Experts of a small language model: vocabulary 2379, a variant of Muon for the experts.
Below are experts of layer 9 (counted from 0) of a mixture-of-experts language model. Rows are named router (the router's row for the expert), gate (a neuron's input weights, with its number), up (a neuron's input weights, with its number), down (a neuron's output weights, with its number) and show model dimensions 128-191. Each number is 50 + 15 x the weight over its row's rms, rounded and kept within 0 to 99.
After each expert's rows: a language model's description of what the expert responds to. This comes from a sample of Wikipedia text that the model never trained on.

# expert 8
router:15 79 47 51 66 54 62 58 66 62 52 52 41 36 55 51 50 60 68 53 48 40 44 41 70 46 84 49 47 54 58 54 99 62 34 67 51 58 34 54 29 44 65 57 41 41 49 38 33 41 42 45 50 50 38 20 32 61 35 70 49 43 17 44
gate0:75 44 45 43 65 49 54 38 44 33 75 73 67 30 54 38 38 48 66 41 47 55 52 78 38 91 40 30 63 25 80 62 60 48 35 38 45 56 58 58 47 56 35 49 55 69 46 31 18 43 42 54 58 48 29 58 48 65 31 38 47 61 42 30
up0:55 63 36 48 35 31 53 33 74 62 55 46 33 33 61 38 21 61 79 50 33 73 70 72 57 84 47 46 44 68 41 38 37 61 58 31 64 50 57 42 60 64 38 54 40 68 36 31 61 74 65 71 29 67 53 44 66 57 42 34 60 52 66 72
down0:70 44 45 21 48 35 62 34 24 72 35 74 37 41 58 66 52 13 58 47 35 39 43 56 51 19 81 40 43 44 71 23 44 43 40 56 53 70 41 43 41 54 43 44 52 51 37 52 58 44 60 25 43 58 48 42 23 55 53 43 56 44 35 70
It responds to: Digits continuing numbers in infoboxes and tables, such as elevations, ZIP codes, times and scores, plus Chinese or Japanese name characters.

# expert 11
router:62 33 67 49 72 52 35 40 47 67 85 55 64 29 24 36 29 17 38 57 38 71 13 53 70 45 56 40 57 60 80 44 56 58 62 26 60 62 33 56 28 15 61 23 53 48 39 55 65 37 54 53 26 51 40 49 46 48 62 62 64 61 73 61
gate0:63 59 29 59 41 32 62 38 67 16 58 56 60 62 56 43 56 51 14 69 45 41 48 49 49 42 70 25 33 38 44 72 45 65 55 72 70 49 55 36 56 45 38 40 60 83 68 35 44 55 62 54 43 46 16 43 49 48 82 50 79 55 44 67
up0:46 59 46 63 56 65 67 44 60 48 46 44 22 66 59 67 45 55 57 45 43 66 70 50 58 64 46 39 10 75 64 63 46 40 33 80 82 37 54 57 60 40 48 51 80 37 44 48 55 36 40 45 62 43 48 42 16 43 76 54 67 43 57 27
down0:77 43 27 51 36 17 44 73 36 45 38 68 48 51 51 69 64 59 42 68 27 47 50 35 67 59 47 48 64 32 54 50 34 44 34 69 71 58 35 48 58 61 45 69 63 46 64 37 40 54 33 72 62 59 45 64 34 49 34 26 76 48 22 53
It responds to: Mid-word vowel pieces in names and words (Nogueira, Hollywood, Olympics), plus conversational tokens like did, You, We, 't, ?, !.

# expert 22
router:50 92 59 64 69 41 35 41 47 73 48 55 19 38 34 42 48 37 49 42 40 21 42 54 46 52 58 50 61 72 72 00 43 65 27 78 14 75 35 68 59 60 48 38 50 35 79 16 60 41 38 35 29 48 50 54 65 44 78 71 47 42 54 63
gate0:36 52 80 53 20 33 55 90 61 45 42 40 46 64 58 35 43 61 38 38 48 26 57 33 52 31 63 44 49 29 52 46 46 59 38 29 47 61 53 58 59 25 48 52 34 34 48 44 43 47 56 30 67 53 41 34 42 82 63 09 80 54 23 45
up0:71 32 52 54 39 33 74 29 70 39 45 73 47 30 37 61 40 47 27 60 43 65 44 40 44 53 41 41 44 24 54 57 80 39 56 67 66 61 44 42 55 60 27 30 31 47 55 27 62 48 44 40 31 45 48 32 61 53 44 60 44 48 41 39
down0:62 25 53 56 20 47 43 63 73 53 65 61 55 43 59 35 38 49 51 51 52 52 71 65 52 13 55 45 45 17 45 60 33 66 31 52 21 55 26 61 43 70 51 68 39 65 23 48 41 43 54 37 39 38 23 41 48 59 84 50 39 21 31 38
It responds to: Line breaks, table dividers, and capital vowels starting lines or cells in infoboxes, headings and tables, such as A, E, O.

# expert 21
router:31 76 58 36 54 53 55 58 54 54 29 58 56 50 79 60 54 42 58 61 72 86 33 64 51 66 59 53 29 53 62 50 40 51 42 19 62 70 56 48 64 69 31 78 43 43 54 51 51 53 37 66 30 67 38 58 28 53 47 45 56 67 29 98
gate0:75 50 42 55 62 50 62 52 43 29 22 20 31 37 27 61 60 46 41 54 51 53 94 64 46 36 41 60 78 53 60 23 34 66 74 53 66 61 52 55 38 56 57 45 34 65 59 38 45 32 24 38 52 29 53 55 75 22 36 57 69 16 80 26
up0:51 45 55 64 58 62 40 61 39 40 63 59 44 58 62 60 78 71 85 35 59 20 68 60 40 71 45 49 31 32 30 70 27 39 33 48 33 53 54 57 66 85 53 43 62 43 47 52 83 51 42 47 45 84 45 57 41 60 42 30 26 54 41 55
down0:46 64 40 40 33 44 54 24 21 81 59 29 62 43 37 40 62 62 42 34 78 46 48 49 50 51 69 78 41 46 52 33 72 29 37 14 24 62 33 41 76 59 85 63 27 54 60 35 64 74 59 75 38 62 48 27 57 48 43 32 50 45 15 42
It responds to: Determiners after prepositions or sentence starts: the, The, a, an, his, its, their, this, e.g. of the, via an.

# expert 0
router:55 29 42 42 51 64 59 54 58 32 43 70 75 57 60 68 70 32 54 53 42 50 55 25 40 47 46 37 74 58 48 67 23 26 44 36 56 30 31 29 37 62 50 46 34 66 27 69 37 48 43 26 60 53 25 63 58 51 67 46 61 50 67 80
gate0:29 47 65 20 44 54 36 53 40 59 48 57 45 43 60 51 53 40 77 35 46 59 43 44 32 39 55 45 45 52 31 60 38 52 56 42 43 79 40 46 35 45 66 41 71 67 66 48 50 67 29 52 26 35 67 68 48 65 24 56 55 83 58 47
up0:47 56 52 50 58 48 41 52 32 70 59 57 38 59 64 52 50 43 55 46 62 52 29 61 38 17 74 46 43 28 29 55 35 57 57 47 57 61 62 34 46 39 78 71 51 62 60 35 61 31 53 55 41 57 51 38 50 61 63 47 65 32 45 65
down0:35 71 72 52 76 50 08 41 33 25 44 62 38 27 56 59 62 54 60 66 56 27 62 46 55 40 32 61 32 64 43 60 44 43 54 13 39 47 72 35 63 48 37 52 22 41 46 38 39 70 35 23 19 27 34 51 52 42 62 42 70 48 36 70
It responds to: Short vowel-plus-r or vowel-plus-t fragments inside words and names, such as div-or-ce, som-et-imes, Lim-ur-u, Selvabh-ar-athi.

# expert 19
router:65 39 56 62 39 54 52 58 09 34 33 56 71 42 63 41 57 61 53 46 58 56 42 60 64 44 51 70 74 50 29 64 36 23 26 39 46 53 93 51 59 31 28 40 33 53 57 53 42 56 59 30 31 39 51 45 57 55 52 22 61 63 54 54
gate0:72 45 46 65 40 18 65 42 53 58 64 41 38 62 48 41 57 53 41 33 54 67 73 31 61 66 56 26 48 25 53 57 63 38 58 46 67 35 51 19 34 63 19 51 60 53 44 64 47 63 59 44 69 51 48 64 68 64 77 61 52 45 53 50
up0:83 50 56 64 46 35 68 24 53 54 50 64 67 52 53 41 54 37 02 56 51 59 88 55 66 43 49 50 28 34 50 67 58 26 48 47 52 33 62 38 48 48 47 74 25 42 34 71 39 84 57 63 37 61 47 37 74 53 62 59 33 39 43 72
down0:53 55 56 49 41 57 44 45 32 62 41 58 48 57 38 71 74 56 54 65 40 59 61 86 44 70 54 71 27 59 80 40 67 50 46 49 64 07 42 21 55 65 41 68 70 33 44 68 60 75 51 48 49 43 37 36 34 70 56 41 62 62 31 60
It responds to: Leading stem pieces of words, often German or Latin, such as l in Bayernliga, Kaiserliche, med, offic, un, part.

# expert 18
router:53 39 33 43 78 56 40 60 46 22 64 60 48 39 63 61 39 48 34 67 68 65 41 44 61 66 59 59 52 70 44 77 78 38 59 57 82 31 62 64 57 36 19 43 47 60 41 77 22 43 81 45 42 76 61 46 63 52 49 69 58 51 63 27
gate0:47 65 53 39 41 50 43 63 78 67 49 32 53 27 59 69 45 53 42 32 54 10 24 34 39 39 49 83 32 73 68 46 76 49 55 39 19 41 66 64 58 56 62 50 45 43 56 47 54 33 67 40 35 39 58 77 49 58 35 68 66 51 54 56
up0:72 42 42 53 64 39 33 46 47 54 75 55 58 50 33 38 45 28 50 64 74 78 65 44 50 60 43 47 99 47 38 65 37 42 65 42 50 49 56 68 35 35 43 33 55 26 23 72 38 59 52 40 61 54 61 44 33 40 53 54 31 62 52 54
down0:44 41 71 57 43 41 43 56 47 44 47 33 37 36 21 52 47 51 36 49 20 41 55 50 65 55 48 59 52 33 51 40 55 28 50 40 69 53 41 74 24 74 37 56 61 58 29 35 63 61 43 35 56 51 56 56 38 68 66 69 49 37 57 47
It responds to: Months, year, season, day, week, and children after a number in family sentences, plus endings like -shire and -ities.

# expert 7
router:43 73 56 62 38 81 34 48 57 47 77 26 39 25 41 64 61 54 42 34 44 45 58 77 67 37 30 45 61 21 36 68 48 50 34 64 62 26 64 33 33 47 68 69 38 39 18 67 38 56 64 57 30 46 58 45 27 52 61 45 54 58 62 73
gate0:49 61 36 66 71 39 42 33 61 60 39 50 37 27 39 68 43 44 59 56 63 55 46 48 48 23 41 56 51 37 52 51 58 86 61 61 28 64 32 53 64 61 62 51 70 78 67 72 70 47 71 84 54 53 59 49 46 41 59 48 39 26 48 35
up0:41 29 47 35 45 71 37 60 41 19 65 46 39 58 66 60 49 73 84 18 53 53 49 37 77 53 81 42 37 49 56 32 46 34 50 56 48 46 50 64 30 55 32 34 63 21 68 74 38 53 38 39 46 59 48 52 49 68 51 77 29 57 40 68
down0:51 67 60 62 55 40 35 59 36 51 36 52 86 43 24 52 66 46 43 45 67 70 51 56 52 88 17 46 28 25 44 24 49 38 53 70 41 65 49 42 50 57 43 61 53 20 59 52 64 67 64 53 35 80 55 44 37 64 54 51 30 58 59 38
It responds to: Pipe separators in table rows, list-item dashes, colons after infobox field names, and == heading markers, e.g. CAS Number:, Born:.

# expert 1
router:40 36 26 73 43 49 43 55 34 48 29 69 56 59 77 40 46 24 82 64 53 68 33 36 28 40 22 36 67 66 44 13 44 28 29 65 41 79 33 58 34 71 35 53 33 51 51 36 60 63 49 36 46 41 51 45 62 61 27 90 71 60 46 50
gate0:41 65 67 40 61 60 54 49 29 55 53 34 46 42 55 39 44 27 54 58 44 28 78 34 45 46 66 57 37 53 28 39 72 54 72 14 41 75 59 41 69 50 55 51 42 59 77 33 11 56 64 70 45 35 65 83 38 44 53 47 34 45 65 66
up0:81 63 57 41 69 77 59 47 46 52 24 31 59 75 30 61 38 55 40 87 68 63 25 42 91 65 42 52 55 29 77 65 37 52 47 57 58 31 40 59 54 58 23 71 60 67 44 53 78 54 53 63 37 65 33 43 50 71 56 38 39 36 29 63
down0:60 44 35 48 55 36 56 63 64 52 54 35 40 33 36 53 52 56 59 44 45 68 57 25 27 37 12 62 41 53 71 55 32 32 62 55 57 26 42 30 53 21 41 35 80 58 50 65 88 72 43 46 50 49 43 51 60 34 39 27 83 52 44 55
It responds to: Sentence-opening subjects like he, she, It, The, plus early word pieces after a fragment, e.g. ep-ony-mous, bic-y-cle, He-alth.

# expert 13
router:59 48 58 30 53 58 57 40 40 72 66 62 52 62 34 76 28 41 35 12 45 64 52 49 57 60 47 51 61 27 22 61 29 68 70 38 48 49 59 51 37 31 47 37 48 63 47 66 51 52 74 93 75 43 40 70 37 27 37 44 40 58 59 34
gate0:52 43 42 43 56 53 48 23 59 56 60 56 38 63 54 39 66 62 27 61 45 03 31 27 60 63 59 33 48 39 46 53 36 49 64 52 48 60 35 53 33 49 20 63 60 33 60 69 34 48 38 60 43 55 39 94 49 55 34 73 48 59 54 65
up0:50 63 32 58 50 64 59 45 58 49 52 67 42 62 51 42 56 31 22 53 62 04 56 51 66 73 64 22 30 24 55 44 54 26 78 40 30 54 28 51 69 47 34 34 56 34 46 72 35 37 41 61 37 64 35 88 46 32 54 73 65 54 53 53
down0:39 63 54 42 21 46 27 46 71 44 52 39 18 46 30 77 60 52 60 86 36 24 57 57 45 70 71 27 47 37 62 57 53 64 56 41 54 45 47 49 78 63 27 38 46 59 38 47 53 37 51 47 50 59 55 36 38 35 28 55 75 50 51 73
It responds to: Prepositions and connectives following verbs or nouns, such as of, in, to, with, during, into, e.g. came to, Within.

# expert 16
router:71 56 37 58 55 53 62 58 72 31 37 56 55 29 41 60 52 33 33 52 68 65 42 24 61 72 66 93 79 62 57 57 67 53 52 38 46 65 67 08 50 57 28 62 50 49 46 65 34 44 57 59 54 39 68 48 44 59 66 22 64 25 55 51
gate0:42 25 60 45 44 47 53 61 38 58 56 39 54 72 50 60 67 77 59 15 45 36 56 17 67 51 33 58 22 70 58 51 66 63 23 51 63 66 58 66 50 62 46 60 33 59 27 28 42 74 41 30 41 50 43 56 72 59 33 33 71 39 36 49
up0:41 60 57 60 26 35 61 67 54 52 61 56 65 55 71 48 58 58 59 34 50 32 35 28 61 75 52 69 32 51 52 60 56 45 68 50 50 57 38 49 54 71 58 60 48 58 25 43 66 59 30 31 44 59 55 36 49 55 48 36 58 43 54 39
down0:31 45 51 51 49 57 41 62 45 89 56 43 30 86 45 62 32 65 73 68 54 49 51 40 52 29 53 53 94 71 62 53 41 39 50 47 51 44 41 44 36 25 57 65 45 61 38 38 68 46 40 23 56 59 58 49 87 24 47 52 32 43 64 45
It responds to: Word endings in institution and place names, such as Environ-ment, Confed-er-ate, Exc-ell-ence, University, Granad-a, reg-ion.

# expert 10
router:42 32 50 70 83 68 55 39 58 53 45 46 39 45 60 78 38 51 28 56 48 62 45 42 48 30 67 65 41 13 44 63 84 65 45 44 59 40 32 54 71 49 48 40 65 41 30 45 31 43 34 55 59 25 56 49 73 39 51 47 70 46 54 52
gate0:22 58 67 55 64 47 85 63 50 49 25 59 39 67 52 66 47 45 49 43 54 44 41 46 63 44 40 59 51 46 37 61 54 70 66 34 43 39 46 55 67 46 25 82 39 61 36 48 38 89 10 52 69 59 66 63 46 66 46 29 43 39 58 44
up0:42 51 59 54 65 28 62 43 45 49 43 46 66 66 60 44 47 80 56 39 52 50 57 60 45 49 22 28 50 32 57 59 24 51 27 48 29 56 65 39 61 51 42 66 70 57 65 83 53 39 96 43 00 56 54 53 49 64 20 53 34 54 64 56
down0:58 47 65 39 53 33 60 32 47 31 51 46 61 51 77 61 53 55 76 63 61 37 64 37 54 30 31 51 35 50 50 75 61 93 63 66 64 84 45 60 39 53 32 76 73 62 26 71 35 66 53 68 66 31 40 67 53 63 44 70 65 38 35 46
It responds to: Latinate word starts and their continuations, such as ex, res, cons, prov, and pieces like cons-ists, Acc-us-ation, agric-ult-ural.

# expert 17
router:52 49 62 41 58 42 58 67 74 50 47 40 62 34 47 34 47 29 45 42 19 75 43 43 53 60 49 41 44 59 27 54 72 72 36 46 44 66 24 66 53 20 68 30 53 55 31 68 55 58 65 80 71 51 19 31 30 52 35 71 38 62 15 40
gate0:59 26 70 88 37 18 32 40 70 48 39 40 62 43 54 60 36 63 52 79 64 41 41 63 41 51 40 49 22 29 81 50 60 57 33 30 66 36 42 51 30 65 53 79 54 56 70 68 59 46 56 35 28 50 47 49 42 68 49 41 35 49 33 55
up0:39 66 36 20 32 67 60 68 32 65 52 71 39 59 47 53 57 14 53 27 39 48 41 48 59 50 46 46 56 54 30 68 29 55 64 54 36 58 50 57 77 28 56 37 27 51 16 00 40 53 37 46 71 53 54 30 55 27 56 46 54 60 81 56
down0:52 30 58 45 62 11 33 66 65 50 71 37 53 28 46 43 33 51 54 53 58 00 26 52 35 50 28 38 61 63 70 37 29 58 41 62 75 60 49 64 41 67 47 56 32 67 49 53 77 39 44 65 56 33 42 49 14 90 65 36 73 67 40 45
It responds to: Predicate words such as is, was, were, been, commas and and, and adverbs like only, even, often, including.

# expert 4
router:56 44 60 62 45 43 42 65 51 58 43 70 50 71 70 27 25 83 53 55 44 26 77 46 32 59 60 48 58 71 55 64 38 64 26 53 49 31 51 22 62 44 68 76 46 76 50 46 63 52 57 52 65 66 49 48 46 56 24 61 51 44 43 35
gate0:58 38 71 54 41 69 50 57 71 53 45 61 35 69 59 47 59 45 42 35 54 43 44 34 35 30 50 23 39 45 47 46 45 59 48 40 17 34 41 14 53 56 58 39 61 68 18 49 74 70 38 41 40 68 71 48 36 61 65 27 36 59 28 49
up0:49 33 49 54 55 40 37 35 36 55 56 50 53 44 51 41 56 67 38 67 57 51 37 57 41 43 50 63 40 58 72 33 71 42 52 54 50 46 75 48 36 48 39 59 53 26 57 63 15 45 47 52 50 49 35 59 44 42 50 73 59 29 75 64
down0:60 61 49 47 67 51 45 55 51 52 49 39 49 58 80 56 63 59 61 49 60 60 79 71 56 68 54 73 35 32 34 65 35 62 37 32 20 51 61 53 63 45 49 61 42 68 76 42 25 47 70 46 41 52 35 49 51 37 41 34 51 60 23 25
It responds to: Word-start pieces and single digits, often in tables and lists, such as lone d, g in Bul-g-aria, ri in airst-ri-ke, 6, 7.

# expert 3
router:44 68 36 70 58 33 42 28 48 58 53 33 57 47 55 44 17 22 46 67 74 68 52 36 84 71 58 32 53 55 38 63 39 48 49 58 40 62 45 47 53 25 46 68 43 70 67 70 49 59 35 39 42 72 68 57 39 43 49 30 60 45 35 62
gate0:56 58 63 21 36 18 43 58 71 55 50 20 41 63 66 47 55 50 55 63 55 45 50 62 53 43 35 48 63 55 78 51 51 42 36 48 71 59 45 53 52 41 33 47 64 37 40 54 45 38 49 55 48 52 65 47 33 48 24 58 36 87 82 65
up0:34 73 54 63 43 68 30 53 53 18 39 69 29 38 52 55 41 33 29 47 77 52 65 67 30 19 65 42 55 36 53 42 61 54 48 62 49 23 52 44 62 58 49 66 50 55 67 21 66 52 53 40 99 37 47 34 50 32 55 49 46 49 78 34
down0:52 57 61 64 64 69 25 50 52 35 87 48 50 39 53 43 52 22 26 58 72 48 42 20 47 44 32 37 41 49 53 58 36 10 82 53 44 57 28 59 46 49 42 42 58 69 74 34 49 56 50 62 39 50 45 44 89 45 29 69 36 55 45 67
It responds to: Middle pieces of foreign personal and place names in lists and tables, e.g. Kuo, Tagalog, Tripoli, Nepal, Tolin.

# expert 5
router:65 49 57 48 65 42 51 61 51 42 64 52 57 38 59 04 41 60 54 41 40 71 50 39 58 63 51 65 33 65 65 41 31 39 39 60 54 39 45 36 50 66 56 55 19 28 37 83 54 53 48 40 53 44 50 40 46 69 65 78 46 26 51 68
gate0:50 52 32 53 48 28 54 69 36 57 53 64 46 54 51 32 61 43 32 43 58 56 39 14 55 35 61 64 47 44 53 56 53 75 36 38 43 84 29 44 33 53 33 56 43 78 41 46 51 47 56 47 68 64 58 52 39 52 21 45 44 52 46 56
up0:29 41 69 49 50 54 47 43 47 52 18 56 68 49 62 70 41 52 72 55 46 32 59 53 49 67 46 49 49 33 81 65 53 29 52 71 48 46 83 31 36 35 64 38 60 49 65 51 52 62 33 75 54 54 37 30 84 17 76 41 40 43 43 41
down0:51 60 45 50 54 36 58 41 46 47 59 43 33 39 78 55 31 33 50 60 29 23 29 49 45 20 35 38 47 11 28 56 37 23 30 31 69 58 26 65 55 42 23 46 71 48 52 53 74 70 37 58 36 77 65 38 30 38 33 50 24 70 38 56
It responds to: The piece "i" inside words and names, hyphens in compounds, and year starts like 199, e.g. Chernihiv, Diagnosis, Spider-Man.

# expert 23
router:39 18 26 54 58 57 63 60 39 25 45 48 67 27 63 32 60 44 34 29 56 73 68 40 60 74 67 29 55 56 52 17 77 43 22 21 45 61 82 36 06 56 28 63 34 46 26 74 46 43 66 58 26 67 34 47 55 53 62 62 31 83 32 34
gate0:62 68 68 36 67 46 39 55 43 66 69 79 58 38 34 69 47 48 41 43 79 74 69 45 33 33 55 41 57 51 71 63 30 61 47 49 74 26 45 37 58 67 51 40 59 29 67 76 62 16 68 57 48 75 61 12 46 51 41 73 36 61 66 45
up0:38 25 45 67 77 58 39 74 45 49 71 41 50 48 45 50 63 40 61 21 52 44 72 50 47 29 48 46 54 83 61 70 68 52 50 46 45 55 16 56 71 65 58 68 38 50 56 38 33 46 51 59 68 49 48 46 45 51 62 72 41 61 57 83
down0:66 50 66 43 65 54 76 23 67 40 46 79 51 54 65 30 75 79 33 33 71 47 64 35 62 67 38 41 45 60 60 67 55 42 47 45 67 25 40 76 46 48 61 32 40 63 44 63 84 48 58 37 58 30 45 47 38 68 64 49 52 45 46 59
It responds to: Common nouns and final pieces of names after the, e.g. country, team, season, Hollywood, Sydney, Advancement.

# expert 6
router:62 43 83 45 57 45 34 24 25 36 57 40 42 28 57 61 43 56 45 51 38 62 42 61 49 42 69 16 55 34 60 55 55 36 82 54 37 32 47 57 45 63 60 74 19 40 32 47 24 57 47 48 39 54 39 59 79 58 50 33 72 66 70 63
gate0:58 58 62 38 41 26 51 47 20 50 64 32 40 52 39 65 37 44 36 40 46 33 49 50 86 25 30 50 33 45 70 50 46 69 44 64 48 64 72 50 72 26 68 48 27 56 60 30 30 34 48 67 28 39 38 56 51 29 48 33 38 71 43 45
up0:45 63 56 45 53 54 41 57 26 34 40 60 25 56 63 54 35 53 50 21 45 25 23 66 48 40 41 76 17 30 49 43 61 56 30 43 77 69 45 48 65 36 53 30 49 46 73 55 64 67 30 66 65 37 26 55 33 50 41 36 58 61 13 42
down0:33 53 95 66 59 62 73 48 30 29 62 24 74 78 54 35 68 40 26 42 58 19 45 67 48 64 51 36 73 51 41 43 41 23 39 71 55 43 50 17 50 55 61 56 49 32 39 44 49 51 33 52 44 63 46 47 41 67 69 45 99 41 42 78
It responds to: Line breaks, prefix-like word starts such as al, high, pre, dis, under, plus inner pieces such as ne-ut-ral, Lie-ut-enant, Loc-om-otive.

# expert 9
router:18 30 39 58 13 25 38 40 52 55 36 56 48 74 30 31 52 59 54 62 59 00 44 86 34 48 51 57 50 60 44 65 20 34 73 80 39 44 69 54 73 49 37 58 79 51 67 29 79 65 31 53 61 54 69 61 52 41 64 34 49 27 48 50
gate0:39 53 63 82 68 52 66 66 52 58 28 04 43 55 76 74 57 71 57 70 55 51 47 44 56 27 23 55 50 47 53 46 50 66 51 37 69 39 58 49 61 66 17 51 61 45 54 56 41 56 45 77 27 60 64 38 62 62 41 66 39 61 63 45
up0:46 48 40 60 46 64 05 44 52 55 43 62 50 56 55 63 10 34 65 48 55 46 65 48 36 58 81 56 49 63 20 40 37 62 53 54 37 63 60 42 67 66 54 67 56 59 33 42 62 43 43 62 42 73 50 51 68 61 61 38 34 42 39 73
down0:83 73 36 35 51 35 49 51 57 10 43 48 38 47 51 77 40 48 25 33 46 48 70 27 47 60 48 66 41 54 82 58 58 57 57 22 37 56 58 53 41 43 51 76 28 64 44 35 47 61 68 36 39 81 57 66 47 08 39 34 36 66 33 42
It responds to: First letter or consonant cluster of a word or name, especially after commas, e.g. wh in whom, J, B, s in snowfall.

# expert 15
router:66 58 20 26 25 64 28 39 46 41 44 21 27 44 43 79 61 69 22 40 11 45 34 36 73 53 69 52 69 36 62 43 46 52 38 57 35 36 39 69 54 54 38 49 43 67 75 74 36 51 67 61 48 50 69 18 70 26 39 30 38 46 89 46
gate0:30 55 88 71 48 46 25 87 47 42 65 59 15 58 53 29 55 56 71 74 49 38 26 53 19 62 50 39 30 48 62 51 58 59 81 37 44 40 53 48 43 58 37 66 57 52 67 64 39 49 73 48 47 44 39 47 32 18 32 48 53 63 50 45
up0:46 63 59 47 48 39 49 43 45 64 48 54 63 48 33 49 24 38 52 56 46 33 55 66 66 53 48 29 17 40 57 75 50 37 57 45 57 41 67 60 75 68 54 47 47 60 66 73 51 58 40 47 65 41 41 48 84 35 58 23 71 51 47 66
down0:39 75 54 44 70 61 40 55 28 53 43 30 41 37 71 48 55 43 46 40 47 51 77 21 65 50 33 63 61 92 58 49 72 43 60 82 60 46 26 42 43 29 51 48 10 48 45 45 23 45 57 42 70 18 53 50 78 61 48 62 59 25 30 58
It responds to: Table pipes between cells, markdown separator rows, sentence-final periods and the line breaks ending paragraphs, e.g. Surface | Partner.

# expert 20
router:34 42 37 67 48 34 26 49 68 68 29 55 19 61 53 17 58 63 64 74 61 00 65 57 73 41 49 45 62 51 51 63 34 45 70 58 28 65 33 64 50 54 47 48 71 30 80 14 70 64 15 31 58 28 54 72 67 60 65 67 44 52 41 22
gate0:73 31 47 44 27 50 56 39 58 17 55 20 40 43 37 32 63 27 62 46 70 40 57 66 59 47 60 74 36 52 50 43 75 57 45 40 66 63 25 37 36 41 49 52 44 50 66 59 38 42 57 52 36 60 53 37 70 51 32 59 23 57 60 28
up0:32 49 55 42 58 43 32 30 35 67 59 70 48 58 53 46 43 78 31 56 54 67 30 51 44 35 47 36 68 53 67 36 50 26 56 59 66 55 55 50 52 66 73 37 35 73 45 50 59 89 59 59 32 53 63 53 41 46 46 60 64 56 14 47
down0:29 65 40 50 39 55 55 65 61 52 76 55 62 31 50 45 33 36 36 47 43 41 58 54 20 41 46 59 68 51 37 68 40 55 82 38 49 42 58 83 54 53 56 33 50 64 43 70 47 55 26 62 62 60 37 65 22 57 43 56 45 38 39 47
It responds to: Word-initial consonants and clusters like g, pl, Br, gr, the r of LaTeX \right, and Thai or Japanese byte pieces.

# expert 12
router:49 60 78 62 60 82 62 55 58 37 49 65 72 48 34 37 58 52 68 53 20 82 52 34 62 56 63 24 48 57 49 68 62 72 39 63 61 58 64 49 39 45 46 35 33 74 55 46 91 52 49 33 34 30 39 23 52 42 34 66 59 37 22 36
gate0:37 67 53 38 40 75 45 56 67 59 42 27 22 56 57 26 53 57 49 56 43 28 70 18 54 40 44 52 21 55 42 47 55 74 52 74 62 56 49 60 44 35 32 27 40 42 60 31 46 42 54 49 56 60 29 52 36 26 55 47 36 53 62 36
up0:46 43 70 62 58 35 64 72 53 70 45 60 54 53 31 60 64 50 56 58 60 60 15 46 58 40 52 59 66 63 55 39 67 35 27 31 51 52 69 36 45 74 63 84 66 49 37 50 61 50 55 69 46 45 62 61 47 70 56 33 64 38 48 60
down0:06 67 64 51 74 54 49 35 57 54 65 73 49 71 63 44 33 59 41 29 58 24 64 56 30 40 63 44 48 43 34 20 22 49 49 35 48 23 56 19 39 80 50 42 67 47 66 25 40 57 42 61 35 56 53 29 57 32 51 47 47 47 61 43
It responds to: Verb endings and past forms, especially -ed, -en, -ing after a word start, such as tow-ed, tak-en, released, established, found.

# expert 2
router:74 57 25 24 63 51 46 48 22 45 42 46 77 65 63 77 52 63 46 70 54 36 27 49 57 36 58 47 43 28 54 59 44 47 37 40 62 56 49 29 29 58 54 71 54 51 67 53 44 61 50 56 78 39 69 24 72 61 63 17 43 25 88 57
gate0:62 76 76 44 52 45 43 52 39 35 25 41 61 69 85 51 53 46 52 62 49 30 62 59 71 56 59 45 46 47 40 46 36 77 53 61 61 71 57 44 54 51 54 61 45 45 27 61 40 49 61 57 77 43 49 50 51 36 67 26 61 63 25 59
up0:64 62 32 67 49 77 41 31 40 46 30 47 32 39 56 69 41 58 70 61 62 40 46 52 18 45 55 48 61 34 66 48 28 46 33 49 63 51 18 42 52 46 53 72 31 63 75 63 59 47 30 52 40 36 47 32 65 57 48 51 54 32 76 53
down0:75 58 47 83 25 54 51 18 78 36 53 78 47 32 44 60 73 29 40 21 50 54 35 57 35 50 55 47 45 45 67 56 57 48 51 82 48 46 70 45 49 35 61 48 22 53 71 60 57 78 52 32 89 46 32 37 31 70 74 36 60 28 46 52
It responds to: Vowel-consonant pieces inside words and names, common in taxonomy infoboxes and proper names, such as Orth-op-tera, Ch-ond-richthyes, end-em-ic.

# expert 14
router:39 32 29 59 28 47 51 36 42 61 56 45 31 69 57 62 50 44 80 62 59 11 52 40 46 58 36 49 41 32 73 38 56 44 44 32 16 58 54 24 64 71 53 25 59 38 77 35 67 42 33 35 38 20 62 65 68 62 61 38 65 37 50 47
gate0:61 33 57 26 58 37 50 51 35 41 25 46 42 57 67 55 65 10 57 63 51 65 47 46 68 51 28 45 71 46 30 49 50 38 72 10 40 59 51 57 54 49 24 79 49 48 41 70 53 55 70 74 35 52 48 73 61 47 67 58 74 32 14 67
up0:43 50 83 58 47 52 67 40 33 46 37 43 50 66 51 41 52 47 30 23 58 50 43 43 45 33 45 64 35 68 56 58 49 56 61 78 58 54 27 36 25 40 53 68 40 36 35 05 56 32 40 74 47 66 68 47 51 69 83 54 38 65 65 41
down0:54 50 47 65 53 43 76 61 46 44 56 42 68 34 43 59 34 61 68 72 72 86 49 62 38 58 52 82 51 11 33 30 75 40 49 49 56 44 56 67 61 63 50 46 49 46 57 43 54 71 84 56 28 70 27 31 49 71 64 20 57 65 79 45
It responds to: Single starting letters or onsets of words, mostly c, C, t, T, p, sh, such as anti-c-orruption, Tax C-ourt, App-ellate.